config = dict(
    n_layer=13,
    d_model=384,
    n_experts=16,
    router_score='softmax',
    balance_loss=0.0102,
    router_noise=0.05,
    tie_embeddings='early',
    optimizer='soap_variant',
    beta2=0.98,
    seq_len=1024,
    dataset='wikipedia_en',
)
Below are experts of layer 10 (counted from 0) of a mixture-of-experts language model. Rows are named router (the router's row for the expert), up (a neuron's input weights, with its number), down (a neuron's output weights, with its number) and show model dimensions 320-383. Each number is 128 + 32 x the weight over its row's rms, rounded and kept within 0 to 255. Numbers have three digits each.
After each expert's rows: a language model's description of what the expert responds to. This comes from a sample of Wikipedia text that the model never trained on.

# expert 12
router:129152145150126097144139088171103157097076172125128135121153189120104112114169164124095168146131104138109132123037110139145110143102165103117104159085121112077156149128124163096169165140161126
up0:191156136220146151115164108154128130092108118119095108096131183101074145148173146093085151162166081183131179133041127112173122145060116093130099094123168125068142153045141071159166167137149159
down0:067170168168136164127127119134124105119117130082156123113166139128106184085181133110102171120149176116107065135062144160167115172114164143145141105175116144069124123148146122129154167107106157
up1:144098113140177107061142137216138135140151091178125130182137112104117070106159121104156154133120155104092117115050135116208113106159109065127155085079087158155185122191177099161151142173079124
down1:150153164108102104124065120150141156180152114119188110195121082080083136126095124152127158160162091111114111120148189092135150051095111131085138067123140116163179109111114148144121130094201116
up2:047184110119112156155159165117156181168085151143163101121128159135108112099148113120188099113144178181157155141069105102128116187083077166168106137122063112178121109128091142139182139161130135
down2:072138118103135115144149179137114156125093141105154104116127121119147134080138151142155137077158108188094150099115115211124117104121199138102083198101085180153155035090123117144151184168123099
up3:108152153141135110193165172117082130121133160140057149154141147164135103115151128168147085105135122098114125170092141127145157173140108097117164154106079131157145166176105167098155154145104139
down3:123201153093155117198164100105161183167194150136117156168056157153108108136121110087183090149131152109107168073126114171072196115148085147079086100073152149198132177145117135155184162147115143
up4:149115104151109154119126140112165068086091170124156104101131167147108142136131147155132090120170139129071093137139150125138133186094116156083138178153119130143162132113142143092101121181088118
down4:139189087089140129165102072046131111169121175177168163145070105108162106178081057168111184162086119142148150117093072131143117098173130068087111141132108061148158134102116087166178122145132125
up5:151129165138118111179120141225166151144218115123107115079155164125118132075112176116158070166145132151090100148116128127144084078121109128137162138096092171084191082155207155126169149118174148
down5:108088172147164092127114146154079145120139147110136130072124146138048132191113117073104131103097123130086110107122151107137134148111138187135178052087129120062171151114168146147145085148170131
up6:141130125137125112100134193191064108134131089121072150182100097142172093132180067217081097119146144133140128100128149112147144137201120095189175122102087081130120137158191093101034083152141209
down6:105150101129090082121168160081081080121117119148126159164162108096104170197174122154095165125135166097076169201134140146134163155141107122163165125151119132075119141157167108159087140151146175
up7:154112120125205101180137135048179146139144113097085149131176125147075063078142162105100128148128127115129077131088181171160106112104174120071157212096158135115144127156129104142168136083152100
down7:112075089094174090125120155087185102124099088142075106143087111154116131127151150168090131129129145085140129184115080137090098141129099158134120145081107067154101137167130161131127129132143069
up8:155121160076153157135123149151176182095094071090056083080180134146144068150073191116118169073137157105134123128110113128103131131057113127080094171142114148143118144104149117128170153113123193
down8:123192103120096092114113137152130054141121149112117150127151175130151135107126160054127142160176156113159057103106116095132178132146079100161150134168125151112103145145120130071168119138137150
up9:134152135098069116148136082117072076114103138167092127080101127213124095131132116135130177119182154131134103168102112134079092118155142183093118174128136132124122126120089078154079104104075141
down9:159155161134027183126176137197130119156151119212147179142158113151153126127107093135121168143132147123150142154139175088117145198140097128123131103095172152113103107164093125134116115114119120
up10:121152162144158146153108051151127143111119167098157133161087110155166138052137077133108153117108105095119134147159111149071139152069066140133183147122145080060097143125123128175137086108118198
down10:146088139163136126139100148158147077123140154127117055090073131065122146111129093162112168214148139125139077107175198138156168130134069122109140100153185062158115117163053116102108177113148163
up11:070143196132132132149135165135113130111103166125136086121156124166136159065153133121152124149118113129152097140073127127109150141103104183135074181127098111120109157068154108061067160099150079
down11:148079128119113128120099123160146081131046213146152150151112161139120125094135107125183151083146116151146134116150126085159126068128089106143104120123121112160157154134157209116055128057180106
up12:145146174111135168135106114151119137143150150101136126096171087197111087104131185114083105163093148096103190147078151103152087101139197143179130146139140107133091122071093109116177117122127156
down12:098133135137166088138122110153106103136154118089081114096122123112141123091153116151146166157118145125157154163050126100115085116093126117151125112195164095146147173132125084100144113109109115
up13:109113081085225175171089118158120162122137153108140106131137076116158106131084198108117064174154128155192148106156117156131122140110106123066130063070139114128087119114145143140153161138183103
down13:141088170082150186161120119188143091106098137151153110072104134051150096134181115103136119161094074143113184154171115148154089205124127073094113102091155158165131086156108078141122092121116075
up14:114118146095148150140152102150223098110166112094108139162126124160140180119151153149122091100153046083134112145139099121123100177093101170135081156120123203157127105122157099124093112081208122
down14:108143123142137207123107150161166186120103117139162152143149107129098046128096190113077199091176158130131142189059166159121132086090084110075145153141178125101177109169127143195162104111159099
up15:139114132134139138100136101167136104218157126120146135087168094138153192114134143149171091156110088095110128118132101136189104121111124159151086129112172132156180072119105178084148138121136146
down15:180079089088143109074121158119158122129153090180109103132150126157150147100136113086152134092106117103177128130091109132112130141037130173214091065128140113122166116111119162087145135129135124
What it handles: Decimal points, sentence ends

# expert 5
router:116135156122098176058146107097085158127091111144132162110057130143078133140135135143210142186186176170112139134148103067121151102165147107134090114166150112128118153148135097161085151055106142
up0:184139134084114210124097111125151098071128095122111131071128140100136089100108085137131146113141104039160135126103137138147150120137105113137133087069129095128143116120081144108148115134067091
down0:130115116189167110092169109114106115215133097225147090104082066168153121109126079085121136129156161094118137120107203135098152188120149116126120160097128141133151109133124144075124132119175125
up1:163099176166106132139173107065149119133114135107069121099103148159151143190138058142115132101110128170161165164132115108145150097123109156066110137153111057150122143164064104114127078112148140
down1:105109087174129128100118019091027099114121130157150122153115132148162132081121113129088139091104089049096188178061110121088109130122111159121062144146121086145130123158136153096123143132138131
up2:094146063117088149188148118167089143165106162086150146088116126144140133184156037165129189108130100139157156133159104105149165185122154087163098102161187173198078079107095133085123178095202103
down2:114136157079134141118105106096116109048173119110131105122147162056109105115065169116127194139116158161144123126157112181174185132136100140101166134153157138093125149122114162196144120110144133
up3:130111161075112148148172100114116180104120087136141051104119190099079142088124119080134114165129132095143102122167127154148048152175099114070106210101155119116119109152122107153125134141130125
down3:156134134146092146167135121120113120145085143102129139134145109054166197165155116161112145082063102121163103066123144162134136085118142096183106112170137175124151137110151167182153101158151063
up4:067120152106143150087142117104152135139144100184155092160094071209110149137106082146190137175236151102130192182133109167109109106092102133141159126074066079106143097121153128109159085149094096
down4:119126100162062144088163122091112121091128106127090192133152086124096122084042084098175083183100137113124073115206114175149116140146052135087121099096105106122168134121110167122186171096113117
up5:098161179051065156104145134174141137184112138144170107123116216089161153167170109098096080102194124097109134114099037111041131122121056150144136082094135138098105116110090197118159109120122162
down5:084139200171169115145105156154123126096122107121155105098165171081144151109135126083135101152122101135087104072164149134130120144145091100098102142156011105090145138121066145141098177149107150
up6:171162136101081176092152118151105118155092207124066125124125169103138161110129113100161072145127164139139094070185154135154098164191146070143062112126187098076108113200134101132141133168154092
down6:093060119155129101151110145123132102143134144129141137156137086170167101135082126109136125128127139164101142137142152077102113165142116101168145195117154104109082082098111127108145156098119107
up7:078180120149107169141126106142164098111112123101159179157071155169124099096140178160148142100103093126087122132097145116070123148116117150141145084122133126180122121100095123142133107095137125
down7:109197068164139140112134071113115130131121106120088115106117150142084126189141151168109119139174113148091139141065084160106154096185108138135133162155155143122108089152121110123091112166074125
up8:199059135097175077089117161161109133137082114110130077048115105079090151092062147133198113131143137104177101109133172165071119197131152100114123153077075074121087101120141158149084134119145096
down8:146094129161136095164105125138121129142144179087134142141115158122130095106135144121088104151115132203143064088123114142112090120141138154107114120078096145163106133178157120208099097084154080
up9:168143127109130140198165115138125115139165161124157137136132135145120184157128156086141155128126172152174134142178107101092124136110161107100125160182120151126110138100082179078089130152118197
down9:124128159123127069142183131104135123195133123150140162161135129126168154140099128110177109116081105142151096061120162086149109166088129101105110156116175174164183168159109105134193107163174121
up10:117196145115122131183122045107170174090124163137148123078140118133083157136158163113159091145132125115076107171170142126166191119172119174169115139117170133152104154086145165116147134080081139
down10:119085127131097141136097133128182089131115185091113139171128122140111145058073158119175096112128107105134140124164114072130166179170172128124076131105094150167125099148089159137122138138099130
up11:122107106102099156127129101108119121122146125140084125088126140167188177143126113126146113123077197155153093130161117119130106128116117112145150151122121136155126131156116146117119128087128112
down11:122132098076094198119100079109107179135081119129146115129191173129165140147107115110134120041181111138105081104120119110187141136147121106135189101150152178142140074163105108115099149074116131
up12:137121124107114180165113178121136124123126084150134059093128125123128149132153137083152116133087059152139109154176104107085058094188140124142141100160099121109174109119186142123082188138141115
down12:127045132135089068087149151167121097094069096183142128082132105072147129123146111122189177140093150149147126165143091103108152138145137164188124164157124114123091098125166097056141148089151115
up13:066109124143070167092142111139156146126154103113142126134112122182127116114156122198164128098154147120114076119138129096153104137155142142070088090115165190083066150120086120116163123139080142
down13:163111069187097055125198091174101140150121093095134173142166077187123167122149148137130113149123091101167132122100132114159101096171155167101141083103149083122163079134128184091182094164123154
up14:142201103150092148125146117138061136091114049206097142130128152096138125149176124097152163172154138170142112144112118137137174141124133121079125160120159051119149166124163090124143101144158135
down14:075115112180068076099131073153139083126099181171074120099171126155129118143134124138102183175110156136088112137098136112132075103134104120054129135091150162102142076170143088140164132130134082
up15:126123144111115165066109132123105176111119116148173120130117145133085189060198154122094150115046062103142165114128120141132165144146142077108192186155154124112104109124125166165127150106131149
down15:172177138197176139107160145111109144112118140123143118120183134120155090166133128157091141073046121114145128118159109157148097147125144155119206194129086144126128127087171162142162122092145116
What it handles: List item starts

# expert 1
router:097158143070138169150166157125136141170158116075121133164186141107156144129157159107097157128213117132114110122190112107156148105115159121160060096168131134071123103150191163116121101161062117
up33:126091136169140154140144160122140116128147131127214094171134190108177144133152121084141130144202173098118095123140116111122186106083106136129065104161097155188058120177124167142142060185124159
down33:140183139104111102084091209119090125191117110125106144153106199131137147159143119097136089157140087137137102065105167114157153134146083111088176132127200173082139159175126145164096151141136146
up34:151137099145160194111137155127116169168148143071130119124172153151140108087143103119132117145169147162054131135089132083169104080140078092117139134110110133112158079143127158105162153153153126
down34:142106148141139153145155153113168116105113236121112130136135098159107156175111124108109124151135118142132165180052085181119115117095134137156161116121147174128059195153158090097150132116138124
up35:129040084167160130152214064145142113159118119142070202144115094119102115105182140104132091137156081142148137164169132148132140089089119125114127098128145104103092097155120195124115118121162105
down35:134129141101159119131118138132114094121115093107102104077220140143138088138125104118082119108178132128214154091139085133144068090136101150131139097164138154148133103128126092118134121155118152
up36:152164156119060177126083172096123129167137119139084116206169110161093106115171133098136134124145159141151106187141151134108095174110150087119103112180162174110109142105101166093157086092093106
down36:175155122069139165166121113127099119190092102114120121182147105117107110080095110086135175143178154099068109168142095113135142130185100130150120105109129130132101130154136081114100086093154191
up37:050143102153120181153101133098097132087162104157114150089131145121144143079143124124128095090082151090131152147071160131085146120112185097129106089096130115130103156079099112141201151161137122
down37:121162142132136096134091133115099078181122106126146150064152144086113186140170169142114123118130116115131115180145096095131145129157147115082106101133187132095126123113168123108154118131068141
up38:152171126066118150141125138122117155149128110178123051092220129134127142117111131072105146116109108109140199129122162141121157113130175072155105180165109155167118151103090134231092107100103115
down38:142123145177117120130178143157154146173161120149167156125045046153111086119149088130132139125134037165103074161144170100191131164117211106137222102112156150103090142124199161142094150153144144
up39:122150122091125186131143109124152130127126138145113095138137155139121114150167150115137105081175138108160136145226131124093097079102117092069109094078147198099099109144115099134139071145143167
down39:148113112115139153118121149098207111149062126207095132116055126185158156139148166153149117154076125139161160072128136126134127153108194139116183071094084048159163140101147102101146119123116099
up40:111124132113159173129156178160180190147177113132104122147147101140152140108168172117080141165059163120158140157108112113189140104165105103073161121117110152107160073097078116129140109096127124
down40:204024133159114129191082156129178140094099109110138170145073086162136160109220127154064139195089148112126149099159161084147158146146128092133197119112152113121162123108087154120140159105150101
up41:129134102143129158138145148121090165160122125167124121115210105156141146196102134111114103100149126126118151108096121094157100092092146087170079166233100120073138076134128076113146126112116126
down41:161096108184174109138136076116145191155111138109102174114099108113103144105036112134153168120128194152161089116151139126144089132119162171131147101141058129089079148155117160132177142150157143
up42:143141183063097141181106104178135129167144151080172172127180107097163096109127103192124119064124116097110087126129128131191117140078161206088085055158119105132151109100159164150128162049155133
down42:161113136098113097109152094158179104115132134084076165145115111102162150148162045150135169090175135114118147079068115092201125142076135183129180110190159100137127122183143135128103141073166150
up43:146124117112119148157128076114161173119132095153071143082172099106132145140146153080153119095133129079158137153132173083114111043143130140145150128123124130169157108104176170141091108089091139
down43:136081099102074114108098036135118135154137122072141126124103066116130173107163126101161122105097165145181131143144115145124179178213227166129124125169118123147094064150125109122140090163130152
up44:180140131087149161125146169097126134159093088088126174113102135123111155194120137130175110110187148073089135110121109075137112128091100110130121090161128105090106073132173139112175132098076128
down44:121094139165134093119135190095132130131093155137143106135135114075125111159119171134141201141187127091088134056159106116147135154150099115111099176140147151124038119133153132185152115150130160
up45:121093154115116157112111102141103157119140159145156135078125127122123118220085159099197128185116143122112127119169162126129101115104055120165140150118096123153202142132150103165101141081148089
down45:110109121163114141117202147116124092099157180127148136035178111122186116147093174096117114113142152047107117119125135166180108067137125105138104125129130106154168109114159097108061128122124096
up46:103131122117098156067159125170128110141157090163079133162147102138085110103171124205120112126189080121113139178140143131092094125117149154181137123165145147120126160106110148145147136107073103
down46:147098157151111139169140143179099146210173169114072153091074110120083102094082125101142157174167092082193149084066185141106125120100125149157197151141151036173158145154099171154094119108103125
up47:138095127124133134147179186093182119197099129129078146107172155132105154055106132144106121179141116122152072121124132159167107120142070107157143136149166153110084148142153199127150102093087097
down47:108119125117134128144151194123070128107113134114120128126122153121143097115134131172169110120207152071101131156147173144093140071123049109175093122181184153104130138166177133093178176149161147
up48:173074042103110189151123129134097150179107160135108104125109111137147150158143122089133136155121137118133161124114148149114064098092183167057110072090149166122159146123138138063152127174072128
down48:178175133148133101149139150123138147051053104130148095132132119118133129144151088122128102137113120093195131170142160174168103079120140178080120132100143062091137127101049137092098170124169200
What it handles: Biographical copulas/auxiliaries

# expert 9
router:082170183122152103177121120132105138121128135203143111111160119144158105098155157200130142149217091117130095100168110116092090182109123107156123133118123126136095109113152166084078153188156128
up33:113151125119118159164129096127099102075173143151173171088101131099157098123147088152162111194134165099147124118122106133085125172089125121159059111175119107141133101072166121117127101125087110
down33:124117135163147148070142097156133136202147102113124177132127116108153099148050109119069149077113103079169138109147088041106173107175085134142136116166119089154106187126114097078089125152096101
up34:140137098099117123125081129142177176127134148104146098127134099135112074096140064159144092094141119147141062173175077192081085132122132144109110134136152113104080132090190166138123158085118173
down34:159134124203105127156121159109183199173084084161086162144148161052123142105147126134106115140114101139088106118127121185121158144113111107112150156059098190087082092147093147138143145068113090
up35:120220133124105096175123192103132149082149140149124113158126073136152152178116150124129103131112081109155072094128171160136127131136146128156147167153083158162126138145107150200137108117101135
down35:173134125118131170170126173166129115139146124138124128102155132110139150133144168094149135145135131109118148129103162106156104092093157105133168153133100118152150074110157072127187120104141160
up36:140133100149110124128142161204105147109133100108122114140088122174154130186146172207138106136154127112127093157119156125056078099107121112134168123082156060120186102123133139118070101169104094
down36:119078155129152168101095160154128151154159115119227076099142164154108165069112102054139118104171155132156082114110109160137092152137093059172123134177110130126148130088129110174148102190128120
up37:154110098133157123135120128114065093072131165115084138085123029151080112118129153127098158141152132093183119172105095101151098061101144164107141104136069170145144099157130078104138150112120115
down37:119181131149156137125116172162113152096126138109144118134039133202066114149123142109127120131082102100079112119113132120171131146140171110083182135161119071157128089116122182153175119115147164
up38:126145137211150181125115131172162166115085160112106131099126129149139085135104109094100086151122109101123079051061123102140110126131101170117134081128106148101187140147128135173102094145051153
down38:164107151133130182185113159111158122140129124215166189099108192170078059175122112134100158110062097133149192146160092139154133116107149091112151104131138122109110138128141182171118068159127143
up39:169155180162088114114118106107122095057181153086112185133185103158145111185133138156137161105093121120104150127080106127093080088127142103127157130168173079170126142117187119120115076099134198
down39:178169128120099199149113141131178115089150128108128091170143137123178169137112059126118081159184131147114144099098142135079073135118117105131061141183110136151128141082055080197127122187140129
up40:129149118139102132138118135137183143123128105149146118181114128109132135137124128127109109104074096125069155149140136122154079142141129133082086079128119082138049133129116144139123141084122138
down40:073154099134096122137148085106137100128087126139149153142137157175143135154102129133063222136075088123101120180135120154162121107120164174145112083126088109097096123073138148138097118094214106
up41:146135128117090134154118061116178111166153070117123190129101115129136116130090149115141116108114143096114113094088081139123155111078136107170061156121148145127144149177168137191213066164198202
down41:091143092065114117195133124155114066130082147102159113140161164077122179122185081130164133153132120141067110101121113114072109087133084143144141115089125108135078132129047123120166195088149158
up42:167130135134125138120211130097204144146184163149079156079128125067123142112204205146097121073164057150174178214118151105092117135118128120076150138131133182128117061130126149109126216104003110
down42:174106123080168143080027136164082117135122083034104105136115185086000158113110092107189138121121161150066176148111125097097125155148168127121137139150096113119146058102114106152182102162112139
up43:089132124119131140091115153166083094078121106094093080098125092098135065133133128122118148107150107111116101143121132118151111132100086106166133183130157115160133171123152143084165132127084141
down43:159124189129203095110110105126153108136155132141120089124081122142167105058069109157133152144130108074141110150173101115125167105139148102173136117079057092111163105013114138115153119134112126
up44:191130136110104183157093145112189155182147099173090132126150151174148138138098142164097138128153083103098127093148129142121168105109145105126092152113074158157102127138161126123163069172147137
down44:110128130135124130115142133154085127107153182145134128135098085121113148131151121162134128175132129123144121095129201168121102117105139101159183139105188157145176064171165233196132144098106123
up45:112181156189123192122135117178062115094133156177104118137080101159168095151118092151110165141116109092123128152141093093092138143120096172139065143184122132111143117117125159214161165128124165
down45:081115179099063105119107134142070119136116163197130094063138157172110140109134085162094117147132083141099136150112084105161093090187115117101179172090157140132146154137174101154170141117154140
up46:098156154148067140116179182151145093136153131133113100199114150104169146135138119132095168112141088096114153086089076060160118112107127046171158089134164141094166140071069167127153075118137090
down46:132154131134128092114104135088100155188160107117132160115116091150194078120152135122104096172115144097130080089112095189140141102112098189147099146100041085094103127162107109129130185116197141
up47:214149185098140142137112120156139099125161200149101098126202153214134168110152139133115156145155099121191081117091099131155141200165131082169148084156114159210156156143113182135124118090128094
down47:141132143100124114117149098137143134127107076139177093124126076129102107154124133094130084059146120168161167129147119150125168119121081084124128146178140146102107180109129109104098098137169076
up48:125108116097114174129142211141081134174131105073145123112131082125057121128107090143132062189199066148196133133153123171149069139122046145083138148150095161176147161161144143152115194182104135
down48:139110128151170130128161129135131122179117148157112104199124097136139168085093132108129155050103157204129144115119132163108130102112069145080110097102157081103116111181133129102121154110157175
What it handles: Verbs and prepositions

# expert 15
router:162141074155153128129101173109100099134091116114140081119099116145141187133142141114132087094175106167130169172110114164110101097094122129107126137074150114142134107107095127088139139139177193
up0:105157092111168088153159123073143111118065107119080106055134071122136109146126120105136141163137158196111156126136165125138158088136139102118200125102102163137093111096099159121141098190057148
down0:141113130131119173142084115136128128121090110130089114105133143177145111186097095157126109169099108135090173180157152132110143091161161126090136160098146111183159076169166147154129140173171112
up1:155171116193138108162124191140153143101151128156148135140115140138121124136126155171131112146073096128172092066139148078015100164095091116100129106138138127105121107105165167047179161092158189
down1:179141140136113096200107166170140153121105138179104155141143159188132200120182117134144047157144140090075075162130154120095153120117122112095162168130124171120112148105136081158098192113126113
up2:117129176095131071120102137153175134110170106168131116039157100149063114099112197089103128095115123097129117172079151126139141157161085180097158157174116139138056113087121088122144168151141106
down2:084136133110117142161095131132183169140142146146151135134083161048162153090150128092140135144097164077111113142089137095171128203106148138100125111094078131148132132009121108168141129134161130
up3:145133116111182098118145093140129132152111103129132173126156153121158208060196082195212132155140108140146115147094138112110140135101123147127113133104150161126172093158084155139117185124135089
down3:155137141133158087171189128132130164082094123118092138107106059162177136093139157105172136130102094159106129137172127178152114141108214184109098134127080117126115090119095131083136119140159126
up4:099111201161099096100155084142089116087138075097103117185066103137143109165140122135114144098085134145117146110103136107165187086103167135114069161150137175138143191144093126146168185096147134
down4:102113105129079105086107138101128147120128122087082165116115080121134139103125169191132153124097122097149118119072160161128121106061125185149037144123157118154101178123129135077139168125111163
up5:173155100087141107162141124133147131130139106120151167161194129155100159141151158142082138133145139127087122162110176082114106094097161080078211137098181155112131195176141161131144111102150151
down5:123134153156069132106123135095121153150070179126115117099142112140108166115088032163099129121126129132122101118140131105121110119084066118057102160130090116109104103166142161140153159133128127
up6:154154187098131126130072121167138076125140155133049091121151136102161169089127147174178058128097219148127102138171124089149078074122159231163055123082097119134121122114139156082162141146137151
down6:113086065127125184191120111071147137118157141130184157108124228150134100135127152130146129127096140132131158072138111124123182148141109129177168171048128098158125140063109145145132173180075094
up7:170162125177108117133179124099181176117155134151139123142125158140097107111152184155145104080181102129080176118069084099152160111145088133113132145108112163109169211101149083109087117070158128
down7:162172115067079097137123123098090141098087149118131105138155107117182135122115123111135099082117151140148081121051090084156157130171119123133160137040145077150132153118123137083118048139135129
up8:085161150137123132188128127088192175091157175119120100132098140111133161182139149123115126156135196109150151080061129096143108059091150150105149087116129161152138131133111115093092165115138165
down8:155112140092149142132166098166132122128173166174141099088145158101098143186151074161140147084156163162098086135129088144160122054135120158169161061106129130157160153185097131077073073138118153
up9:127162139132125150122059123140138120121171124161160076134161146156180118120117149129107109149129109154117124144156142134113136091158127069117118131122115119094111178054180113151154173166098110
down9:118087117151134097120102130114157148109164149143125117134132091156083113116128130126120101129151072156152166150157084100127088133113107123116126159145128120060143099078117132048125091133138102
up10:130128105123139105134145117113135190116162088111122080142096122163088165093130112086114121148146141087148184160094055144138139129185093178110093131095140113110106118121114092146135101194052148
down10:085121116155130138147078158190119155136090126191135131125100126082137169164121174169119108087098115140215152137133122088133154147109199192182095089093113121114102074122075096125140103067152139
up11:136116125140165139141095140184140112126136144125129040126101078118127137171190159056090104149165144114120175123125136085132174108118106071092108138070100134116114069150151147071075182159126209
down11:153134144179120130090162098106182106174174144130134099129142156136154156192082161126091123118136095054160141084089096102106079145142081109194128127088116193173161116115106149155142118145125091
up12:065145102124133131125078134157116037102178133147124111209135095147126195175133037147129075092132183174118120122119189102101101149137157095109111095104094169117117118160127132110130104139133125
down12:122038103100083146140141136085120148139129108133130100184126125136148111112129150090100119136083094132156064081099120129165115142118141154151115146128160126121139160103153158093126171122140114
up13:077139130107134125085097142070160124125133111117148146160173125134125061103135134139220091147120146067085086115094163138113165077067083096123113107122079098192131163103178145126175115149097205
down13:093168143132094128150064140143147108127084113147105138169083132095123137113135163161090175192166116125149083145147191159129106120110165121092137077144144109117190074126140115145161107130138126
up14:128118156194156119080114100119126196112134166151116125134156052150112196184174189067100068127115148148164122108082147093135127134094135104121163148114132154114104171117033103118159070146122125
down14:149194189155156137077120201149138127144141116157149191138158128113120085170147122134160207095108168107132162079117129095164089182131164164163146110102132151158094156134084137101103138129184160
up15:186164119169152092159116139178118092117121097104057121107072119139126163113086158142104086127201127133090137190126161130137159133101136175128133111069088087127148177125165093097120129122154103
down15:136177133158165161148159115133101152088104143093121067125155161111129149170128101115117121090152111156097157145144090162069076104106198109141145096059171089113143133128099103140094148095137172
What it handles: Line breaks, table pipes

# expert 10
router:090155089099166132136129131119136098100113147141117165158103111069157153121207119127040143113094122140086130103114098140162125113153134149160156141168045129107081163144169082153149116098127125
up0:099178116113088132129093096107188146162130180111078100195125095102121159096129141085134132120108089101104148103206102111143095090170129165162085154134105101102145144079180147097078108130146193
down0:099080133111141151128129116148137155199089066154111117132122099116176064167134131103080151143165087171060143144128106088075066171166175143103087157175119157082129149114078099103121130162212183
up1:165145163110140211109068185154145132116138082066100156077140154103095131109155158139116095197137030154109112138074172102104085151094105171071104108119075110170134083082119109103072076148120109
down1:082118136139097111136129095186123179177072131116063124114127165137148209108136150130168158191088151159111125142093177153101195169112111206198172131128109093106142114154163127102071080145144114
up2:148159177172135133150142152183108109088096143177161168161139139191084081103157204107120148152166138122125174138120083158141116105138084115104180105150177171082112134093153102135095171141137156
down2:131135147130122134158144111144097125157067141193164100117098207107142189169102104152121103101191134122118143130139122136134126102151170096142130099155117118077095146080142064098137119105104084
up3:066121085143084075167076056131145118173117107168143171107104121121113165138103107123090174105170172161188087140148183171148156132160148132123131107133105111101149128114174156110091118138130117
down3:107107132100129161150149152137188162197136102156082150111170175148158117147102139148114154107138138115121136119107116142195168124179159063099132117092148137092174129161089099063139136072116148
up4:107151073130157223135159096173131142093134112143146125141093154167132208119139161141132135137114151075150081106060128088150075153140134060163159166121144074127130123145139157119164127113134136
down4:082129139075159166155157116134145132143132140153100142112034134116083120167185135080183145094076133167137121120147177112147141175141182114130122158034063182120117121075148137072141151080083130
up5:094171104082118176114164167138164140155142107113148115161136111175149111099153129063130163080157165153178119137154116119114111140118096190137158119165122087079112127166142130114144104110098102
down5:153101081132136126075152109157106079145174151140157211104175079126094138154165134139113162140139139139138096127165132105145065127178151161116145120105174157092098128090129163181166095169151168
up6:121113122102103146153128212167153149097193132156138113128165153079102085132175126150075130144126114084142140150118131188155082165117114110123123143127115152116177112121088152105099143089149168
down6:129139114092092192091092107128039122117160134133135100075131099116111134111173104149150116149163119136139117109100084152155073122088128109175099122111080095089131181117164122130077148164097167
up7:149094158076146125163146133119154082122107143115097109156129136183129205146119135098153130130131112159121153111175178121168164175088160108165117116132112126187167103171115129106130062108153131
down7:148140145090095086150139166146126085130121144150123112132118129148113060104073163138101204135096132148073080157120022101187112152152146121117112177107144179180135185120110046133126081116131082
up8:103035086143082164129164140086182132158112090113112126127134107161148139166146176149089110087088171151156080069133197173196176110147101109124205168085101113163060139136107131148128157093170121
down8:131115125163144106178132136152140144206148145137128127164152134139207148092173095116158059179164165149134100105041176145156158127155112124185114136154100126139167187117171132163122136121098100
up9:105131123162180063104110156142146141082136180141125073116090094110087122101180117123080087124128117158139125142160132164155136126064089141141105128121120115115168107144085156137123121062145116
down9:139123173159198034142169126160152087128053075131186119168121170115136207145115070090151096166105134111112131159124162152144129114034175138143123184154102105160121111144144181116049138107076127
up10:054120128122145140098152135145137149150195174141078079141162109081103105169113177188128146122084158151128138101096151123101140138103132147136193154144144117102065152065153139132144057103091130
down10:131170086127183146139117144099135085105105137124121057176123141071168139160156113154127084143159071134096118102103077120138179136161181111052110082131135152102105085119131185138157135160091150
up11:159154141085150091176116112112117090074163069137125172122183156124107188115139080110104066142186112195140061135166188184123133094083161054087178136124090105052109139124170101139118159189120122
down11:148111157116113086142149152113137101112074122117085165185120175092155114113126157172145148134124166094131098154120086130090085092156141134148175125144134182105107130056122142158141133171192112
up12:066208125104132101126125156099142146148147151122122115116203090135122130163120160171138095095142180164186105073164143208135109130107136090090114112141081158105166164179189110118120106147106111
down12:187139095117154191122122117155121103049104170124137136112065147148123116121122143142087164084101143085126112067140121121100153114105139126111067107115135144124141084163106106105167131126118186
up13:113146115106083105050133063186099146167126112143103101148100172136154204123158129112086134149157125141139154090113139173089128191067083137201134138123101111152130114146087201148108157130167100
down13:157193102146142158144154141097068100095069128110145123111113122152132146118136124151108112065118119099065132122140137122151139108130179182133132194182085106151095144056111095102101117092113136
up14:094120099070101135106101157110123064120168189092168138109158208076139128133105147119121154159098146154133098129175144170093099119110019141083178158151161066122125052102145159118153129111121164
down14:118144112086142156148131125135068082149101167184075131115145139089082069108105136162177115173162141130112189147136168134059155170166092080102119132082107163129111097084147180120157157043126116
up15:093114142090149150070090108157142124146146077140180171131100085100116174140125137128116112134132144136113132133157153138110147105130149193127128110121101101137195044128154125162144146137095156
down15:101122090188086088113118156102155159143142111096178059143101140156106113118203120098132104099194165139142084059133132108162136112188138117154154150146154089121149094173144144143159118066149131
What it handles: Separators before numbers